{
  "d_model": 160,
  "activation": "gelu",
  "moe_layers": [0, 1, 2, 3, 4, 5, 6, 7, 8],
  "init_std_router": 0.00802,
  "head_dim": 32,
  "norm_eps": 1e-06,
  "attn_scale": 0.177,
  "parallel_block": true,
  "init_std_o": 0.0,
  "init_std_up": 0.0552,
  "beta1": 0.95,
  "weight_decay": 0.19,
  "schedule": "cos",
  "batch_tokens": 65536
}
Below are experts of layer 2 (counted from 0) of a mixture-of-experts language model. Rows are named router (the router's row for the expert), up (a neuron's input weights, with its number), down (a neuron's output weights, with its number) and show model dimensions 0-159. Each number is 50 + 10 x the weight over its row's rms, rounded and kept within 0 to 99.
After each expert's rows: "gets" lists some tokens that make up at least twice as much of what it gets as of all text. This comes from a sample of Wikipedia text that the model never trained on. Tokens count by the router's weight.

# expert 171
router:64 66 34 27 46 48 63 66 53 49 61 51 65 61 36 51 44 42 42 47 50 44 47 72 50 47 57 56 60 45 51 39 52 65 53 43 57 42 46 43 47 52 38 57 49 49 29 52 58 44 30 53 55 32 59 65 54 43 44 46 67 46 35 48 45 66 61 48 48 48 66 55 58 64 59 58 52 53 52 37 43 53 61 35 54 43 49 34 61 37 49 59 46 55 44 59 57 37 64 66 60 54 51 65 47 57 38 57 28 42 67 33 46 70 47 42 62 43 30 66 52 51 41 43 63 32 35 66 66 39 52 50 46 48 57 40 56 49 44 54 56 68 44 31 57 56 56 35 45 50 61 47 44 39 40 44 50 52 41 64
up0:64 55 45 40 47 60 42 45 46 39 38 55 56 50 62 59 54 49 51 64 41 54 42 62 78 47 25 53 51 50 53 27 51 54 75 68 56 42 54 60 49 38 64 55 51 50 38 45 52 54 49 45 38 45 19 53 46 36 53 52 67 53 66 54 56 58 60 51 55 56 46 39 42 48 56 48 65 58 28 31 48 34 58 40 47 48 64 56 49 58 53 59 37 61 49 31 63 60 48 51 52 53 41 41 57 55 49 51 50 61 48 52 56 41 55 43 48 40 63 35 54 41 41 21 57 68 45 60 37 40 41 70 41 33 53 47 54 47 47 31 42 40 48 46 55 58 34 59 50 56 56 52 61 43 60 52 42 44 49 43
down0:44 46 57 51 50 54 51 49 39 63 39 46 56 47 57 41 51 47 44 49 32 43 52 69 35 35 63 35 27 54 52 54 22 39 49 43 36 46 44 43 44 40 29 37 57 59 70 56 32 46 54 53 56 50 74 47 61 56 66 51 68 37 62 38 64 50 54 57 49 43 58 45 47 62 65 35 40 33 59 39 62 56 42 68 62 50 54 38 49 57 56 42 66 58 42 52 59 63 44 50 68 75 56 64 51 35 46 45 50 59 54 47 35 58 43 50 60 55 53 51 41 48 32 51 41 49 54 39 53 38 57 48 52 43 50 46 63 54 52 60 39 49 57 51 46 63 61 70 57 37 46 64 49 36 37 38 54 52 54 51
gets: ",", " in", " |", ";", " on", "e,"

# expert 49
router:65 42 60 63 48 51 56 73 39 46 64 39 48 43 40 49 58 56 63 56 42 26 43 52 58 32 42 44 38 46 35 68 38 39 43 43 51 49 56 50 46 60 47 45 32 54 50 47 53 52 46 62 65 48 63 41 42 60 51 36 68 63 57 58 44 40 49 45 41 67 62 44 40 50 70 38 34 32 43 64 39 60 47 58 46 45 53 51 65 38 32 28 55 60 44 39 50 55 67 51 35 53 68 50 46 55 56 51 63 29 42 51 53 59 63 44 63 52 60 56 45 56 37 48 58 48 63 40 62 52 42 61 54 58 55 48 57 66 40 72 44 53 48 59 40 31 53 46 67 54 52 45 45 39 58 36 50 54 47 46
up0:40 58 46 45 28 25 40 62 50 51 70 40 70 58 52 48 57 47 40 51 46 73 56 43 40 46 38 55 50 43 44 32 50 66 54 57 51 55 50 57 63 40 42 59 40 35 66 44 46 47 60 71 70 50 45 53 51 43 53 42 56 54 63 46 50 53 54 35 68 53 65 68 56 51 52 60 48 53 50 58 62 41 38 53 61 51 50 32 52 73 60 42 58 37 59 46 48 42 49 50 48 55 33 40 56 69 65 56 54 46 55 36 35 51 64 71 49 40 49 41 48 57 38 50 35 64 69 54 50 51 36 48 40 38 58 48 51 56 65 41 41 36 33 55 53 59 43 59 50 36 64 49 47 34 56 41 52 41 53 50
down0:44 58 55 44 51 37 37 46 55 51 52 64 58 67 43 56 49 34 75 73 42 48 37 44 51 51 58 29 47 32 38 46 50 34 59 45 58 48 61 51 49 51 38 45 56 47 41 53 59 47 55 72 54 50 61 87 53 59 72 47 44 34 43 41 41 56 39 37 43 50 47 37 44 54 55 61 38 52 44 60 54 55 42 51 49 60 37 59 72 42 37 72 58 39 44 56 40 63 51 61 51 44 64 58 48 36 52 62 58 42 59 45 50 56 53 31 33 39 49 46 45 49 38 56 20 65 43 60 64 41 55 51 50 51 53 47 54 44 51 47 44 43 51 50 62 43 52 47 43 45 60 44 58 67 47 54 41 62 60 47
gets: "ric", "id", "ement", "tern", "on", "ision"

# expert 48
router:63 39 54 44 68 61 40 33 58 77 49 49 34 58 52 43 57 52 48 60 71 48 62 49 37 41 45 60 63 64 57 47 42 58 54 52 55 40 42 60 59 50 66 72 50 57 50 61 70 35 41 58 35 43 59 48 60 60 36 34 43 40 63 46 49 31 59 54 37 40 39 39 57 55 52 57 49 60 60 54 45 37 45 55 51 41 60 49 36 56 48 63 43 72 37 37 47 37 46 43 41 45 48 38 51 57 46 31 62 57 48 64 53 57 56 63 40 54 39 58 44 52 65 56 42 48 55 33 51 53 40 50 62 53 58 40 53 41 56 42 59 36 43 47 55 53 47 45 41 67 40 51 68 50 64 60 32 34 55 66
up0:47 37 40 47 44 46 46 43 46 41 73 49 50 49 40 55 60 47 59 57 60 58 33 39 37 51 49 63 47 41 47 55 57 35 47 40 59 57 65 52 43 38 40 46 50 41 37 45 55 46 47 43 49 64 49 61 57 45 60 57 51 65 42 58 40 72 39 51 53 58 66 40 51 65 54 36 72 53 43 51 54 57 45 26 43 40 15 42 59 41 49 34 56 37 58 50 50 48 72 47 48 64 44 45 62 45 49 57 49 62 22 55 47 40 56 27 59 44 63 38 48 69 48 38 52 49 54 48 37 46 41 44 50 71 48 49 64 42 46 51 55 47 71 46 35 52 56 76 39 48 49 49 55 47 58 59 43 49 49 51
down0:43 56 56 28 62 41 37 63 37 28 47 54 55 69 51 67 48 49 35 53 63 36 49 68 44 36 54 59 59 55 54 53 56 43 54 57 30 34 42 45 70 61 40 50 52 53 58 48 44 46 49 38 44 59 61 29 52 50 40 52 48 36 45 33 61 50 54 53 51 49 42 43 43 47 55 63 44 48 36 39 61 56 50 56 54 52 64 39 61 34 40 26 42 54 57 59 61 68 46 38 61 49 50 58 34 41 40 40 46 62 52 67 56 58 53 48 58 44 44 69 68 27 59 62 37 36 56 43 58 46 56 59 39 53 60 61 51 45 58 51 62 65 50 40 64 51 68 48 39 48 59 43 49 42 52 32 41 45 54 55
gets: "===", "==", "\n", " |", " ==", " ==="

# expert 103
router:44 55 43 52 36 38 61 50 39 58 64 38 45 64 51 33 41 50 51 28 47 53 55 35 48 59 54 50 62 45 51 32 61 64 60 42 63 32 57 54 61 57 53 60 70 35 69 41 41 57 43 52 64 54 39 53 61 38 45 59 59 52 43 65 47 65 59 54 53 59 61 61 54 76 42 48 49 48 52 40 43 39 28 33 51 46 43 37 47 53 36 57 61 37 45 38 58 47 61 57 58 50 59 34 62 43 49 48 50 47 57 37 43 47 42 49 37 42 58 57 66 59 33 34 49 54 46 60 33 35 59 48 61 42 55 60 62 51 53 58 43 55 56 66 54 46 55 58 54 30 67 36 39 65 58 63 48 44 60 49
up0:62 61 46 51 54 44 52 66 52 72 41 47 69 50 49 62 35 56 46 41 44 49 66 46 41 20 48 51 47 60 38 49 65 45 60 69 52 32 47 46 59 54 43 41 58 65 44 56 60 38 45 52 49 50 42 49 51 43 62 58 43 45 61 50 57 47 57 32 42 40 35 47 52 41 52 49 36 43 43 37 73 55 40 58 45 58 64 67 59 61 51 46 56 43 61 47 44 50 49 59 35 60 50 45 29 30 55 63 45 45 43 55 47 37 56 68 48 35 39 55 44 55 40 51 41 42 37 34 58 55 30 54 47 39 53 44 41 52 46 56 50 36 43 64 70 56 57 53 58 66 28 47 49 61 39 40 46 31 37 38
down0:62 54 36 39 33 56 52 52 35 62 32 60 35 55 35 63 75 48 37 46 54 46 50 52 60 41 52 26 58 42 48 75 33 72 56 67 54 64 40 34 50 42 35 49 42 61 49 50 52 59 50 54 43 42 22 45 77 49 57 39 42 59 44 44 48 57 43 55 53 30 60 55 48 63 43 46 47 51 61 61 52 50 56 27 47 63 28 36 68 53 49 53 53 49 48 48 46 49 38 50 59 53 59 50 42 59 40 43 56 54 60 69 58 58 47 44 68 45 57 56 52 61 41 37 49 60 59 48 35 49 47 40 46 54 59 62 54 44 54 54 41 48 45 37 52 49 48 53 56 47 55 43 52 52 30 59 61 43 54 54
gets: "a", "i", "an", "ia", "h", "en"

# expert 170
router:64 44 34 37 45 51 51 46 46 44 69 51 51 53 35 46 51 48 39 51 50 56 56 50 48 54 37 30 58 63 49 58 36 71 48 40 59 26 57 56 62 56 61 57 55 32 43 42 39 48 39 53 52 41 50 66 50 62 32 53 37 29 53 51 43 46 62 34 57 40 58 44 64 51 38 61 54 72 48 50 42 57 62 41 46 41 58 49 68 34 41 52 36 60 49 56 40 43 62 67 57 57 66 56 53 62 39 46 32 35 56 38 60 70 43 66 45 43 45 59 53 34 29 53 42 52 38 58 44 47 54 45 51 44 58 53 60 38 53 63 56 53 47 40 62 47 56 62 48 48 66 30 39 37 56 43 42 40 48 56
up0:43 49 51 59 55 45 33 53 54 69 34 67 29 37 50 56 62 57 45 64 47 49 46 48 59 63 46 51 38 48 46 52 37 44 62 52 44 41 48 49 46 57 54 37 61 60 54 57 41 37 56 47 45 56 57 59 38 48 43 40 40 53 68 67 37 25 61 50 64 42 51 31 30 39 52 46 69 41 59 63 75 43 72 44 38 51 53 53 55 52 59 46 61 47 41 55 54 45 32 32 46 42 35 52 56 55 43 49 58 56 47 61 37 46 48 60 59 56 55 48 45 35 44 50 54 54 74 51 58 63 48 58 38 37 64 40 48 44 55 48 39 31 59 53 46 54 47 45 64 40 45 60 60 71 29 60 64 39 57 51
down0:60 50 49 58 48 51 46 51 60 46 42 50 48 43 34 36 53 56 56 68 39 54 31 59 57 63 41 35 60 60 47 52 41 56 55 44 52 38 48 56 49 38 59 47 40 66 41 52 58 48 64 67 47 60 42 62 42 45 55 45 39 50 65 55 36 44 59 46 76 40 49 51 51 52 48 24 75 67 33 70 56 43 66 48 44 57 55 53 53 36 61 41 33 54 43 47 42 70 60 50 53 53 36 43 62 61 59 48 43 46 60 59 61 51 52 55 55 61 42 35 18 38 35 45 49 57 45 38 50 47 48 53 53 60 60 52 52 44 50 41 65 44 31 52 64 56 49 41 45 25 45 58 49 64 62 54 39 42 45 50
gets: " |", "\n", " =", ")", ";", "\n "

# expert 114
router:64 34 34 65 38 49 64 52 53 36 46 47 55 53 50 55 58 54 66 48 56 52 41 44 42 49 45 66 56 42 68 48 41 44 54 35 56 57 44 57 59 50 46 62 53 29 54 42 54 57 41 49 52 46 47 43 52 31 38 52 31 49 53 55 38 51 53 55 58 47 35 35 39 61 44 66 54 42 23 62 35 45 62 44 45 35 53 50 38 52 50 27 55 58 52 50 46 53 45 57 46 44 66 61 52 68 63 38 48 62 69 71 42 43 47 41 31 40 64 54 62 51 72 53 77 57 64 43 53 44 65 68 50 53 43 60 53 43 49 62 56 61 52 38 51 54 54 56 38 60 50 48 42 59 29 50 40 56 50 44
up1:55 41 51 60 56 57 57 53 17 56 47 45 37 49 51 49 47 44 45 40 58 68 45 54 50 55 39 47 41 43 44 27 42 56 58 45 34 37 44 65 57 27 48 45 48 65 65 46 43 43 48 52 53 49 39 48 66 49 43 73 57 52 59 38 60 56 45 57 48 50 51 66 50 52 31 58 66 45 53 49 59 35 60 51 47 70 59 60 64 48 38 63 45 56 51 55 60 51 56 67 60 44 39 49 66 43 57 45 38 50 56 58 49 59 57 38 48 48 50 37 63 30 52 40 38 36 36 59 44 47 48 61 56 54 48 57 48 21 45 62 60 50 53 56 50 49 48 29 41 36 46 18 56 39 55 60 44 48 58 60
down1:44 49 51 40 50 38 40 33 55 54 60 40 47 54 51 54 58 35 39 62 72 36 57 49 45 61 77 51 58 77 40 34 55 47 47 28 48 48 59 43 56 68 49 76 42 66 64 49 45 53 43 48 55 62 46 57 49 50 61 55 54 62 61 43 56 38 41 48 44 64 59 49 62 59 47 63 19 22 49 30 45 61 37 64 49 45 49 59 53 47 47 55 43 42 50 45 45 39 36 33 42 45 62 42 44 52 49 52 60 40 42 39 53 33 49 52 65 46 42 39 58 50 46 47 50 43 44 59 58 64 43 56 50 53 34 37 68 45 47 51 59 60 67 51 58 44 67 44 47 50 50 58 59 41 58 50 40 55 53 42
gets: " in", " as", "is", " with", "el", "–19"

# expert 120
router:54 41 69 65 47 51 45 49 43 35 56 27 62 43 54 62 64 40 50 42 46 38 41 60 56 45 71 59 56 54 43 61 51 32 46 61 54 39 37 64 42 56 51 65 34 42 55 58 29 52 62 40 52 49 40 48 49 60 42 39 49 50 59 43 50 38 52 50 59 36 46 55 39 52 48 45 30 41 52 68 68 34 45 54 53 45 55 42 53 47 46 48 59 34 36 31 49 34 59 64 46 44 45 50 55 53 55 33 54 60 34 46 37 64 46 38 57 49 54 44 33 59 46 50 56 51 57 49 52 42 69 47 42 66 63 50 66 60 65 45 63 65 40 56 57 57 68 46 47 43 49 56 72 38 48 59 44 62 72 64
up0:53 49 39 53 45 42 44 56 42 51 58 42 53 51 42 47 56 61 57 39 46 43 56 46 48 37 62 45 59 47 66 53 69 49 49 58 32 46 50 58 29 39 41 72 57 64 35 66 65 34 63 53 44 31 41 53 37 44 37 38 49 50 56 61 78 48 56 52 57 54 56 50 55 57 46 43 37 51 63 47 57 39 51 41 40 66 62 70 36 63 48 55 39 45 32 45 64 37 62 42 41 48 49 66 55 48 48 63 38 55 41 36 46 67 39 52 44 50 54 27 73 38 68 47 36 50 58 57 77 36 54 61 62 45 45 44 45 51 48 44 45 42 52 60 47 51 38 45 52 48 45 52 51 47 49 65 61 48 66 46
down0:54 54 31 49 38 65 61 63 49 35 49 49 51 36 41 52 57 59 44 54 49 37 38 66 59 38 38 32 55 31 48 65 51 61 65 56 56 55 70 44 52 42 51 42 52 47 55 33 55 40 42 50 59 32 55 46 29 43 56 39 56 41 61 47 44 55 43 39 44 46 38 52 54 38 63 51 68 51 61 64 54 46 50 50 56 37 57 48 47 30 44 67 42 68 43 63 58 56 52 71 41 62 65 62 40 47 40 53 58 40 38 38 51 28 49 44 44 63 56 49 37 47 52 66 38 49 54 55 63 51 56 60 49 53 46 51 61 47 43 37 38 45 70 52 35 46 38 62 77 48 51 66 44 58 63 46 51 37 45 54
gets: "um", "us", "ment", "ix", "ement", "ction"

# expert 9
router:45 48 47 61 73 46 45 64 46 42 38 61 47 38 59 76 53 45 50 54 49 61 46 44 59 69 38 35 43 35 52 63 59 36 43 76 57 50 65 49 46 38 56 34 43 53 51 59 27 69 63 40 54 55 45 37 53 55 70 45 47 60 53 59 55 49 38 64 52 55 46 54 37 39 54 34 46 50 45 48 54 45 49 53 50 61 42 57 46 53 59 59 53 41 67 53 39 47 45 39 48 60 32 55 40 50 48 62 50 55 22 59 38 60 53 50 47 58 63 37 45 54 52 65 36 49 49 42 65 55 66 48 37 47 37 49 45 39 41 42 42 30 41 59 37 49 37 45 61 55 43 64 61 49 68 51 69 43 60 55
up0:61 55 44 61 56 45 49 57 61 53 58 53 47 47 49 58 58 64 42 43 46 50 46 51 65 52 44 64 39 55 61 49 56 50 48 53 43 41 44 73 46 38 51 68 58 40 53 58 55 36 57 49 51 31 56 65 40 42 30 52 62 46 34 48 43 45 39 57 51 65 53 37 38 63 39 49 56 49 35 54 42 49 24 47 54 58 50 68 47 46 50 45 45 36 57 59 46 55 35 58 51 42 48 47 54 46 62 52 40 47 50 65 33 56 51 55 40 30 59 48 49 43 53 50 52 34 25 71 65 53 50 50 44 53 36 35 38 55 50 51 62 77 38 60 56 68 53 75 43 63 71 50 59 49 37 53 38 27 62 49
down0:52 43 72 47 42 38 55 47 36 57 57 43 43 56 48 67 23 44 56 45 55 34 48 61 49 42 65 53 64 47 39 44 62 45 60 41 32 40 53 46 40 60 56 47 44 58 32 57 57 45 51 56 41 70 51 40 40 57 59 30 47 54 61 41 57 35 63 47 51 42 66 57 62 43 35 58 35 67 46 39 45 59 51 53 48 63 46 43 30 57 57 67 59 51 57 40 46 43 57 45 42 65 59 43 43 58 51 52 33 61 59 59 71 45 73 55 66 40 32 58 40 44 46 55 45 47 59 62 48 63 31 44 34 59 59 35 57 48 54 57 52 38 69 54 44 41 63 43 47 46 48 34 54 37 44 56 48 45 53 51
gets: "p", "c", " l", "n", "l", "m"

# expert 133
router:41 62 59 42 48 45 50 50 36 62 57 43 50 67 66 48 28 43 44 36 50 48 51 46 46 54 59 50 54 58 52 48 62 48 51 57 53 54 46 58 37 48 36 63 70 39 54 43 50 53 38 61 56 29 45 64 62 55 37 56 49 56 49 39 41 67 57 63 62 38 61 77 63 69 44 32 60 64 57 37 54 34 51 33 43 64 46 49 44 47 42 57 49 56 57 58 42 49 42 54 70 50 59 49 46 68 51 49 48 48 53 35 35 50 34 42 52 40 41 50 49 66 47 56 34 59 48 54 43 49 44 43 66 42 38 42 50 53 46 39 72 58 67 41 44 70 49 55 45 44 64 25 39 34 53 37 40 43 44 61
up0:57 42 44 45 47 68 38 45 50 49 44 38 65 35 48 54 55 53 49 59 49 58 53 55 49 38 48 41 64 49 75 65 54 41 63 48 41 39 54 42 52 29 59 49 57 37 49 49 41 65 71 52 48 52 65 37 36 53 32 46 48 55 40 55 42 58 64 55 33 63 71 33 32 43 63 43 44 37 50 44 47 32 59 43 46 48 51 59 45 32 45 43 37 45 47 35 50 61 41 51 57 36 45 64 49 60 47 40 48 64 66 58 58 68 47 56 52 46 59 47 66 43 61 29 61 47 55 52 32 55 39 48 48 51 43 59 56 42 53 40 53 47 41 46 71 51 67 49 72 40 59 59 65 50 58 55 72 50 58 50
down0:55 62 35 54 40 46 62 45 56 33 68 49 60 42 50 37 64 54 34 44 53 61 57 41 30 68 46 49 50 49 37 42 57 19 47 47 50 52 28 50 37 53 57 47 36 51 47 39 25 46 55 54 41 57 49 72 62 48 41 56 36 68 66 48 48 62 34 31 60 25 66 58 47 58 56 63 57 39 40 46 48 45 46 50 56 52 62 58 59 65 44 53 59 58 59 55 44 47 60 33 56 33 51 64 60 62 35 63 43 46 52 59 49 50 67 42 51 52 53 44 64 45 53 59 42 39 67 41 43 56 59 50 57 49 46 53 62 36 52 53 56 37 45 47 58 57 42 33 53 64 51 52 44 53 44 51 60 50 35 47
gets: "k", "i", "a", "y", "r", "h"

# expert 29
router:52 32 62 59 63 68 57 59 52 46 57 70 36 55 34 44 66 41 47 60 56 41 61 56 42 47 47 60 41 42 55 70 56 55 58 31 59 48 41 54 55 39 62 50 58 48 71 69 49 56 58 51 50 47 52 59 44 43 59 55 34 39 48 36 45 68 56 39 46 34 37 36 54 63 38 55 41 60 46 51 40 43 55 67 60 58 45 45 41 46 38 57 37 41 55 61 53 35 44 54 31 38 43 58 54 41 69 46 58 52 45 42 38 57 48 54 58 53 58 69 37 67 53 55 57 38 41 58 43 57 56 44 60 65 59 60 60 39 44 59 61 39 38 63 62 56 57 61 47 63 49 41 38 61 38 53 32 35 56 61
up0:44 54 47 45 56 39 52 61 66 63 60 47 56 46 64 51 38 32 36 41 60 50 38 56 52 68 74 49 54 43 67 41 56 54 44 48 47 57 46 46 46 45 38 46 38 57 28 64 47 35 60 62 57 41 55 42 65 46 51 51 57 43 52 51 54 38 33 72 40 62 50 57 53 54 63 38 54 40 58 45 64 38 58 69 43 61 44 52 60 69 62 40 47 42 61 55 46 51 64 44 51 46 37 63 25 49 51 55 62 41 50 29 44 66 53 41 48 44 47 37 56 33 44 57 51 44 56 57 52 65 37 56 62 51 38 28 44 74 44 39 45 43 58 47 47 51 36 57 43 45 39 66 46 51 45 49 56 59 31 59
down0:34 46 50 55 70 41 59 52 56 51 58 43 37 61 65 29 55 39 46 54 48 41 38 51 41 22 57 48 50 35 39 49 64 65 53 79 52 31 52 67 54 45 69 37 43 52 53 56 58 57 36 69 46 41 44 51 65 59 66 46 60 48 55 46 44 42 57 72 64 53 40 49 56 54 61 45 55 45 49 54 45 55 43 59 51 66 45 55 45 41 46 45 58 38 55 67 52 57 40 43 59 32 57 49 55 67 48 48 67 48 45 29 47 61 45 54 47 44 56 61 46 47 44 48 59 46 45 44 35 47 61 27 40 47 51 55 17 51 39 56 61 53 40 37 38 52 58 58 48 57 46 58 63 41 45 39 42 48 41 52
gets: " |", "===", "|---|---|---|---|", "|---|---|---|", "|---|---|---|---|---|---|", "|"

# expert 62
router:63 67 42 61 47 55 47 36 52 47 50 34 46 67 48 36 59 53 31 32 63 71 69 49 30 41 50 62 47 56 55 33 31 66 47 40 48 63 32 43 65 53 56 63 58 48 58 38 72 47 56 52 64 43 49 51 53 25 46 48 36 59 51 49 47 51 65 57 42 54 58 48 49 48 54 47 50 39 44 48 39 47 66 43 43 38 64 67 51 50 56 47 42 62 35 61 64 62 43 59 57 35 51 63 66 56 50 32 44 63 68 54 58 39 47 58 33 43 47 46 70 51 60 28 46 38 52 45 53 47 49 55 48 55 50 55 52 55 49 54 47 50 59 63 49 36 56 47 42 27 53 46 34 53 46 44 47 50 51 39
up0:50 58 30 53 38 42 47 42 61 51 54 62 51 49 58 44 51 44 44 51 47 50 59 62 59 45 25 53 51 63 54 43 58 48 71 53 54 48 45 43 31 39 52 41 44 52 44 49 53 37 59 44 49 48 53 50 34 47 40 66 53 40 58 50 39 40 62 60 37 69 46 46 41 38 70 56 38 46 52 51 44 45 72 42 57 46 52 68 46 73 50 47 48 29 33 43 71 44 55 41 54 45 62 61 36 54 51 50 41 58 45 46 67 44 49 65 38 44 51 45 46 58 73 54 55 50 46 62 26 22 36 41 49 50 42 46 38 32 51 50 47 58 51 48 53 60 60 49 58 44 53 38 69 39 60 69 47 37 30 53
down0:51 52 65 28 38 55 44 50 48 63 50 36 41 44 55 54 50 55 43 52 41 51 33 34 44 32 43 48 43 50 64 45 63 46 72 42 73 42 54 63 46 59 44 42 53 57 59 56 51 66 40 33 31 59 67 47 51 41 47 34 49 51 61 67 36 26 55 63 59 54 45 51 46 51 38 41 47 46 46 36 47 49 59 54 45 63 46 51 53 47 27 39 64 59 65 40 38 38 65 50 70 53 47 51 46 45 46 68 36 48 50 44 52 48 65 50 46 64 40 54 42 52 63 54 56 59 44 50 49 51 45 49 49 49 56 62 25 62 54 43 39 56 47 64 63 50 63 62 62 51 34 58 44 49 62 34 67 50 31 53
gets: "'s", "er", "is", "'", "el", "en"

# expert 94
router:63 41 58 65 45 50 60 46 42 52 40 51 45 64 46 48 38 57 58 47 46 31 45 43 57 52 38 49 58 56 58 54 38 37 38 35 59 59 40 35 53 51 37 66 39 52 43 44 43 66 35 61 72 45 60 54 48 45 50 56 42 60 59 59 58 31 65 43 58 32 48 49 46 61 47 45 55 61 32 52 33 69 46 48 42 56 49 41 48 44 59 61 45 47 50 40 56 28 56 64 49 50 41 70 50 61 56 59 64 70 63 41 40 41 35 44 42 43 51 64 49 49 38 57 73 54 40 32 49 43 52 71 59 58 52 30 57 40 30 56 49 58 72 57 53 65 61 52 49 53 56 52 40 57 47 55 49 42 36 48
up0:46 54 36 52 60 44 53 60 44 49 39 43 42 49 49 60 57 60 53 65 46 45 53 49 56 60 39 58 55 52 43 55 57 38 55 67 58 49 43 55 51 40 37 58 59 66 58 68 46 51 44 41 43 50 52 49 58 63 43 55 64 56 67 43 66 49 48 88 55 36 45 65 43 35 56 44 45 55 45 41 59 52 49 59 42 44 44 48 47 53 62 64 45 68 41 51 56 66 23 46 51 62 37 47 18 44 52 54 37 52 48 56 39 44 45 73 40 50 44 41 59 39 42 33 54 61 47 59 71 69 58 37 54 52 43 47 52 36 56 31 60 48 48 43 48 68 25 48 55 53 51 54 58 52 59 50 63 42 58 53
down0:50 64 64 54 51 53 52 50 54 51 31 40 57 33 49 40 41 56 60 39 36 51 71 68 57 45 42 59 42 36 51 62 46 49 40 62 40 47 67 45 39 48 24 52 55 56 47 58 58 50 71 43 38 58 48 43 48 44 44 50 44 47 40 53 64 57 63 28 45 58 67 59 48 29 62 61 51 44 39 50 46 56 62 42 58 44 65 61 64 44 42 51 55 42 60 40 50 41 47 54 54 35 33 41 31 53 63 53 39 58 46 38 35 51 51 76 61 53 49 49 52 56 49 79 50 52 50 44 47 60 63 46 40 45 58 65 30 62 50 31 41 61 56 54 27 52 32 49 56 43 51 49 51 48 50 50 57 44 41 44
gets: "ist", ",", " is", " was", "e,", "ated"

# expert 136
router:35 45 60 58 66 40 61 69 47 47 47 54 46 34 53 49 54 68 63 43 42 47 59 27 61 34 54 50 49 51 35 58 46 43 59 63 63 46 57 72 37 47 64 22 61 44 60 42 46 51 64 35 30 61 31 42 47 60 50 49 44 37 56 53 47 58 42 52 44 58 51 61 39 58 36 48 50 61 43 42 49 39 18 60 63 50 41 55 32 57 44 37 43 52 58 47 48 44 58 57 39 40 43 59 53 40 49 59 58 54 43 68 41 34 64 46 40 54 56 63 41 46 43 49 49 41 54 59 36 52 56 61 50 54 65 74 41 52 48 40 43 53 41 60 51 38 50 58 56 50 47 60 58 58 62 55 58 37 54 38
up0:52 53 58 52 48 43 49 47 46 60 45 55 59 43 73 69 43 35 24 45 46 78 35 48 40 49 60 47 56 53 58 55 39 54 56 62 56 41 39 49 51 51 40 52 55 57 57 48 43 43 35 45 74 50 49 54 43 50 55 55 37 31 34 51 60 70 43 48 47 54 52 60 58 57 45 57 53 20 55 49 42 46 45 36 70 33 50 43 47 27 41 46 59 51 57 31 53 73 54 55 53 38 51 44 42 51 42 58 48 59 70 54 39 62 60 45 56 49 55 54 43 62 49 40 57 67 55 34 49 62 38 58 61 54 39 62 55 41 57 52 67 56 39 57 48 63 64 59 52 40 45 59 65 46 45 46 36 57 49 67
down0:64 45 40 55 54 49 50 37 36 59 51 46 56 33 41 52 56 53 38 50 42 44 58 54 54 40 48 63 60 60 40 43 37 39 52 66 69 60 50 43 31 43 56 62 61 49 38 63 60 65 81 42 49 39 61 32 49 61 51 64 54 48 43 42 49 60 60 62 59 50 56 55 31 33 42 46 47 63 60 62 43 59 40 49 59 55 49 47 50 42 62 41 60 63 33 43 58 51 60 50 50 64 40 51 44 40 42 56 39 54 49 41 57 43 68 37 44 37 63 30 50 72 56 54 28 52 38 49 41 65 47 42 53 31 50 61 45 69 52 48 36 55 48 63 38 45 41 54 38 50 50 52 53 62 54 27 37 55 59 51
gets: " He", "M", "S", "C", "D", "H"

# expert 82
router:50 43 52 45 47 43 71 62 35 45 39 68 47 38 52 68 43 51 57 51 40 44 38 44 44 52 42 34 47 52 52 59 61 55 48 68 61 40 56 70 26 47 67 39 61 46 54 42 29 57 46 66 58 57 38 41 42 55 51 39 62 59 49 51 44 51 27 44 57 68 55 57 43 57 51 38 44 42 38 57 47 51 40 47 51 67 40 39 55 59 47 63 52 70 59 41 37 44 51 31 51 54 51 45 40 33 54 57 63 51 32 47 54 45 56 43 65 59 65 54 46 62 38 49 40 58 58 49 43 62 50 66 34 51 37 44 65 45 45 53 33 59 43 39 39 32 43 56 67 43 41 52 69 40 65 53 42 58 55 57
up0:43 58 58 55 55 47 42 49 39 51 69 45 47 72 47 38 65 61 64 42 45 43 58 52 50 57 71 53 37 45 44 42 49 24 56 49 58 45 50 58 33 43 63 48 40 67 46 51 57 52 63 48 62 41 53 46 40 53 29 41 47 37 58 35 57 60 47 44 67 47 49 53 60 28 56 43 58 39 59 42 32 37 51 36 53 50 45 63 41 38 47 32 49 36 55 43 64 44 48 60 45 36 69 49 56 62 58 51 47 53 55 62 41 65 35 53 46 46 59 52 50 49 63 81 36 46 56 48 58 37 48 38 48 44 48 48 49 45 53 48 52 47 59 63 64 41 44 54 46 48 37 27 51 39 65 48 36 36 38 70
down0:50 44 47 42 63 43 54 66 49 37 63 43 59 42 50 30 29 64 50 46 50 58 39 48 63 53 34 43 79 57 35 42 48 52 60 44 50 53 50 56 64 56 63 41 49 51 57 48 56 46 43 61 45 46 45 71 42 71 57 54 57 47 46 52 55 53 57 40 37 62 31 49 50 54 40 58 58 45 56 43 45 47 51 51 51 57 44 65 46 46 44 55 52 46 58 48 38 31 59 46 42 35 38 54 38 47 73 42 35 72 57 57 53 58 37 51 44 70 52 53 33 47 53 46 50 61 29 37 59 57 55 51 69 65 51 64 57 42 37 50 63 32 68 33 46 32 57 36 44 64 48 41 53 51 45 29 56 43 51 53
gets: "M", "b", "f", "T", "emb", "ab"